config = dict(
    n_layer=12,
    d_model=96,
    n_experts=32,
    experts_per_token=1,
    d_expert=128,
    d_shared_expert=0,
    activation='swiglu',
    moe_layers=[1, 2, 3, 4, 5, 6, 7, 8, 9, 10, 11],
    router_score='softmax',
    normalize_top_k=False,
    routed_scale=5.66,
    balance_loss=0.00919,
    balance_bias=False,
    router_bias=True,
    init_std_router=0.0392,
    lr_router=0.00135,
    n_head=3,
    n_kv_head=3,
    head_dim=32,
    vocab_size=11722,
    norm='rmsnorm',
    norm_place='pre',
    norm_eps=1e-05,
    positions='rope',
    rope_base=10000.0,
    rope_fraction=0.75,
    qk_norm=False,
    attn_scale=0.177,
    tie_embeddings=False,
    parallel_block=False,
    init='normal',
    init_std_qkv=0.051,
    init_std_o=0.0104,
    init_std_up=0.051,
    init_std_down=0.0104,
    optimizer='soap_variant',
    lr=0.00309,
    beta1=0.95,
    beta2=0.99,
    weight_decay=0.027,
    lr_head=0.00666,
    warmup_steps=200,
    schedule='wsd',
    decay_fraction=1.0,
    decay_shape='linear',
    final_lr_fraction=0.0,
    batch_tokens=[16384, 32768, 49152],
    seq_len=512,
    doc_mask=True,
    train_tokens=317800000,
    steps=9757,
    dataset='wikipedia_en',
)
Below are experts of layer 7 (counted from 0) of a mixture-of-experts language model. Rows are named router (the router's row for the expert), gate (a neuron's input weights, with its number), up (a neuron's input weights, with its number) and show model dimensions 0-47. Each number is 128 + 32 x the weight over its row's rms, rounded and kept within 0 to 255.
Before each expert's rows: a language model's description of what the expert responds to. This comes from a sample of Wikipedia text that the model never trained on.

# expert 14
What it handles: Personal given names
router [128 153 180 195  83 145 101 134 123 117 131  86 113 158  86 110  78 190  66 137 127 125 154 133 180 154 115 115 166 154  85 162 101 127 146 142 137 149  56  59 204 117 153 112 122 150  70 116]
gate0 [112 129 155 109  25 162 146 102 184 135 134 127 144 130 122 164 156  98 133  88 129 151 194 166 116 124 120 190 124  57 102  93 122 105 144 151 124 121 125 175 200 146 154 141 173 177 123 155]
up0 [155 147 153 155 145 127  57 111 113 138 121 119 138 181  88 127 131 133  90 114 152  98 134 150 124  97 141 167 154 117 127 105 133 149 107 140  99  93 116 113 216 167 112 104 208 149 137 139]

# expert 9
What it handles: Infobox units and coordinates
router [117 141 102  90 107 132 119 113 115 153 130 105  95 129 108 124 108 107 166 112 193 121 120 156  75 144  68 124 147 144 123 147 147 141 162 143 127 157 121  93  72 163  75  64 155 144 108  79]
gate28 [ 92 104 175 141 159 158 132 116  54 166 103 142 173 154 149 171 188  88 122 200  89  91 140 147 101 143 140  67 130 101 116 198 122  72 101 109 111 128 174 121  83 135 123  76  97 152 122 164]
up28 [107 118  90 129  97 170 135 118 145 135  87  96 117 138 135 115 102 110 126  52 149 149 196 142  68 184 112 129 149 113 178  91 153 147  97 119 128 148 148 179  87  98 110 162 148 179  67 140]

# expert 23
What it handles: Locative prepositions
router [104 124 216  86  90 110  96  90 113 164 178 114 174 134 166 167 122 149 165 134  89 130 130  88 144 132 136 205 154 105 114 132 100 149 140  59  97 146  99 130 123 169 127 135 131 115 131 111]
gate0 [203 101 150 132 128 119 136 111  87 190 115 107  48 123 188 127 123 121  61 124 106 165 143 165  81 130 152 134 140 140 142 137 156  34 130 166 131 144 129 153  97 152 205  97  78  94 122 100]
up0 [ 86 190  66 125 121 146 124 137 146 116 157 151 118 184 104  96 165 157 150 110 150 116 139 123 129 124 121 152  78 123 142 122 147  84  87  90 143 102 117 159 111 203 112 147 128  84 131 145]

# expert 0
What it handles: Word-final suffix pieces
router [138 148 173 128 113  88 103  88 172 123  97 149 121  71 132  77 125 126  91  79 189  84  99  64 149  90 187 144 103 132 141 185 109  85 128 129 109 148 166 178 131 103 128 120 153 137 146 159]
gate9 [135  86 109  92 132 127 174 181 149 135  91 131 130  87 159 119  90 200 145 116 156 158  96 164  51  61 193 121  97 150 129  93 141 160 196 102 135  67 138  76 101 142 187 156  98 130 102 148]
up9 [ 91 161  98  98  79  90 116 145 143 107  97 152 114 182 169 133 148 104 151  63  95 103 205 103 197 107 127  84 152 143 181 154 150 140 161 121 138  76 144 164 142 112 108 142 105 167 143 165]

# expert 25
What it handles: Word-initial short fragments
router [155 116 163 134 145  94 136 129  88 109  64  95 138  78 173 136 100 105 136 152 113 160  96 151 121 122 160  71 107 110 126  54 132  99 211 184 112 114 119 126 117  54 109 125 123  69 197 132]
gate0 [133  74 103  87 125 116 155 105 121 156 127 117 174 175 166 148 165 102 195  92 138 142 144 175 134  96 148 121 159 115 147 111 160  96 186 153 182 152 150 113 139 137 168  67 130 123 113 173]
up0 [150  74 139 135 141 103 117 165 135  85 100 118 103 124 186 116 138 112 142  73 150 153 105 137 137 124 103 140 140 113 135 112 133 111 124 201 178  64 145 105  93 187 157  94 119 124 174 103]

# expert 19
What it handles: Infobox field punctuation
router [151 143 159 129 108 214 137  91 126 139 175  73 144 104 155 105 115  91 137 133  81 164 108 122  79  77  84 183 152  60 140 133 135 159 148  87 147 180  55 177 135 107 131 115  95 157 106 138]
gate0 [127 182  97 117 104 171  31 144 133  92 157 142 138  87 165  91 108 109 108 126 149  96 189  96 100 146 151 165 138 181 104 144 148 129 158 124 106 149 138 137 166 137 128 157 122 111 190 163]
up0 [ 62 112  63 119 113 149 122  85 134 100 126 112 192 109 110 146 118 162 122 167 114 116 114 116 177 152 154  98  94 114 121 160 125  51 155 122 179 116 135 148  95 109 180 115 140  82 143 147]

# expert 18
What it handles: Adjective and verb endings
router [ 48 150  96 138  99 119  93 166 116 179 115 159  74 176 203 123 158 149  93 147 187 106 163 106 122 124 117 134 138 171 184 100 108 131 173 175 114  90 129 163 142  76  94 128 131 110 168 117]
gate9 [124 100 140 184 134 179 108 141 149 126 112 137  75 132 136 133 102 157  71 105 162 107 112 105  91  90  63 117 160 135 184  96 159 131  89 146 152 114 122 118 131 108 101 152 146 112  83 142]
up9 [ 71 104 153  90 119 190  90  85 175 125 154  62 112 120 161  72 165 129 131 130 101  95 107 127 118  99  60 120 132 137 110 126 107 103 118 144 135  43 142 132 133  99 165 110 100  76  83  91]

# expert 13
What it handles: Slavic and foreign name endings
router [159 138 169 190  80 114  74 158 166 130 151 145 138 133  95 133  77 135  69  99 153 120 143 108 179 147 145  60 154 126  82 136  88 118  99 122 121 110 136 166 224 120 105 100 129 124 145  86]
gate0 [145 149 184 125 109 137 129 110 155 108 145 125  80 110  99 117 102 129 148  87 161  63 114 149 152  87 166 106 160 118 135  53 177 108 133 109 109 184 103 128 127 142 149 110 126 182 155 142]
up0 [173 145 177  90 102 125 128  89 122 208  29 157 149 110 117  85 113  78 128  90 139 105 140 170  88 138 149 112 143 182 129  72 123 155 174 153 103 105  88 117 116 113 138 158 152 142 143 174]

# expert 1
What it handles: Mid-word short syllables
router [118 119  60 104 166  91 148  82  62 176  87 127 104 110 162 119 152 136 172 110 122 190 170 131  72 120 164 101  62 120 122  44 125 162 100 124 168 115 158 138 105 137 187 183 137  85 155 104]
gate0 [ 71 145 129 111 175 103 127 165  75 141  74 172 131 148 130 147  97 142 118 115 132 165 152 147 122 121  91 151 149 136 141  85 181 137 127 143 167 173 151 161 128 174 191 147 141  67 121  82]
up0 [103 120 100 130  77 150  58 131 166 126 188  89  88 154 160 137 181 138  83 123 155  62 123 140  95 138 147 107 149  68 125 182 151  91 122 185 137 136 115 104 142 132 141  98 106 147 112  77]

# expert 11
What it handles: Latinate word-stem pieces
router [ 94 117  98  44 152  99 128 162 140 154 126 215 170 166 152  96 143 115 215 161 155 140 112 148 135 123 152 131  91 128 135 145  98 127  81 148 125 118 140 131  77  70 131 147  99 130 185 174]
gate0 [128 123 158  47 122 160  68 129 131 160 120 135 152 163 147 147 116  80 107  64  50 169 129 112 121 137 156 174 177 151  79 121  99 132 105 159 145 105  92 117 115 114 119 141 145 151 129 162]
up0 [182  86 150 145 115 128  90 110 119 154 184 166  95  90 189 148 160 155 116 155  71 132 206 149  52 116  90 111 132 139 125 170 100  97 113  85 132 137 188 132 133 207 141 110 155 131 143 103]

# expert 17
What it handles: Line breaks and headings
router [142 136 154  70 153 177 177 131 178  64 153 178 124 107  97 129 118 122 113 117 115  86 164 119  80 131  69 135  92 104 168  99 217 113 124 102 113 190 158 127 126 151 107 106 149 162 172 137]
gate0 [168 114  92 156 125 179 170  96 128 147 130 146 133 151  81  84  95 127 151 102 159  95 167 132 155 133 177 133  86 164 118  88  91 133 107 149 101 141 136 131 149 180 172 163 170 142 160 130]
up0 [127 129 101 167 121  96 143 174 118 167 121 172 150  59 106 144 102 119 115 126 162 115 159  92  77 157 187 167  81 155  97 117 167 127 118  84 195 115 160 140 145 206  97 140 156 107 109  78]

# expert 3
What it handles: Short-vowel rhyme pieces
router [104 176 110 108 177 109 143 124 126 136  80 131 164  95 157 117 163 138 163 127 116 138 109  70  94 155 165 113 132 145 109 112 143 182 124 158 179 108 165 152 123 173 166 185 179 131 155 121]
gate0 [120 129 115 100 131 155 132 163 120 156 156 104 107 122 186  91 146 126 192 178 171 113  93 177  99 158 147 161 111 108 171  97 149 201 142 137 129 154 128 104  83 165 183 121 104 119 147  67]
up0 [166  30 104  85  80 115 142  84 157 146  35 124  90 103 122  72 135 153 134 100 122  52 104 130 110 101 138 101 109 117  96 166 136  53 104 145 154 113 115  94 137 176  83 115 152 113 117 105]

# expert 8
What it handles: Consonants in foreign names
router [164 144 104 130 146  79  98 147 158 118 103 133 158  67  99 101 148 158 153 151 108 150 123  85 128 130 195  69  94 135 138 119 118  86  81 146 169 128 122 150  50  96 190 135 130 116 110 150]
gate9 [115 107 132 160 105 150 127 106 103 196  85  84 116 158 114 135 165 159 151  84 148 109 103 128 102  91  82 112 105 136 164 133 150 103 164 158 194 172  69  95  61 149 152  59 116 144 142  94]
up9 [105 133 120  73 110 196 117 102 134  61 157 141 191 137 121  95 131 107 152 174  90 175 132 158 152 141 177 102 150 122 141 154 122  92 108  87  78 125  88 163 117 110 197 130 134  89 152 198]

# expert 16
What it handles: Commas and and
router [133 117 163 181  61 136  91 141 126 120 180 107 110 145  94  89 127 157  99 128  81 147 120 152 176 156 155 104 172 111  99 153 159 168 114 131 126 120  86 115 193 119 135  98 111 119  94 137]
gate9 [132 154  84 156  93  81 131 129 146 133  56 107 154 128  97  98  90 115 116 130  99 151 211 129 108 142  83 183 177 128 111 116 132 149 111 138 108  75 101  93 102 109 177 143 130 171 169 130]
up9 [111 105 162 157 119 185 160 103 147 139  91 140 148 136 139 142 130  94  67 107 128 125 145 200 160 147 122 187  62 133 143  97 101  98 111  71 100 141  95 116 184 109 136 162 118 141  80 122]

# expert 12
What it handles: Clause-linking prepositions
router [ 91 118 210 121 134 134 108 140 117 150 116  82  81 172 165 100 132 165 132 101 102 195 139 212 139 154 154 199 161 125 166 167  98 109 115  87 119 116 127 106  92 125  89 131 123  82 118 112]
gate0 [ 77 147 115 120 115 109 111 110 146 118 133 106  81 168 124 164 184 230  76 146  85 156 149 198 142 178  88 122 151  91 123 133 172  80 147 128 108 159 100 115 184 114 147 158  90 140 149 161]
up0 [113  77 153 185  71 204  96 132 106 137 116 196 142 131 123 128  94 124 178  81 162 112 134  99 161 126 172 196 146 142  71 130 101 167 138  89 112 137 109 147  82 100 142  99  95 119 128  77]

# expert 22
What it handles: Sentence-ending periods
router [131  92 124 125 183 198 111  78 152 139 173 199  79 110 140 114 128 128 114 160 126 148 154 180  90 128  98 102 171 162 109 138 187 164  84 195 167 136 176 116 118 114 105 153 119 159  93 167]
gate0 [121 109  72 124 114 156 146 131 185 192 156 101 143 142 115 139 150 112 132 137 224 155 103 144 123  57  69 127 129 104 155  98 136 159 104 118 154 143 149 100 133  95  85 102 114 182 168 124]
up0 [145 130  76 142  67 130 167 122 122 135 129 111  63 178 155 165 185 129 167 178 163  51 122 109 145  90 120 105 115  77 115  95 116 156 150 153 150 122 144 122 116 135  54 131 101 152 149 124]

# expert 2
What it handles: Short mid-name fragments
router [159  85  84 116 130  81  89 129 167 127 101 118 176 150 175  79 112 137 137 132 118  70 118  92 108 147 115 105 133 127  95  80 135 152  90  99 127 116 159 117  90 140 191 104  86  73 138 151]
gate0 [ 97  86 155  70  90 137 130 155 155 132 148  91 130  48  80 108 100 125 112 124 141 117 130  84  68 109  97 154 121 148 108 165 215  72 164 161 152 136 135 113 171 154 180 128 101  96 132 148]
up0 [148 155 126 103 108  89 113 128 138 110  90 126 110  97 150  77  56 125 185 112 147  92 137 129 125 120 109 151 119 150 129  92 142 147 139 125 212 189  85 180 174 108 109 144 151  76 118  85]

# expert 5
What it handles: Capital letter word starts
router [166 145 173 191 130 168 127 173  88 122 101  56 164 100 134  89 124  79 146 119 189 127 118 112 131 152 177 111 131 141 114 162 117  99  96 171 116 160  72 103 114 122 100 121 105 116  95 110]
gate0 [107 114 199 131 110 109 121  96 117  88 124 114 151 135 150  99 116 139 166 113 233 148 115 118  40 151  64 143  87 145  90  95 154 115 142 182  96 156 107 125 159  69 141  86 144 132 133 104]
up0 [125 141 143  88 150 122 114 125 114 109 108  80 152 164 132  97 140 102 144 154 229 115 142 123  95  90  75 136  94 139 129 138 137 107 113 177 136 108 125 148 169 149  85 108 158 173 123  68]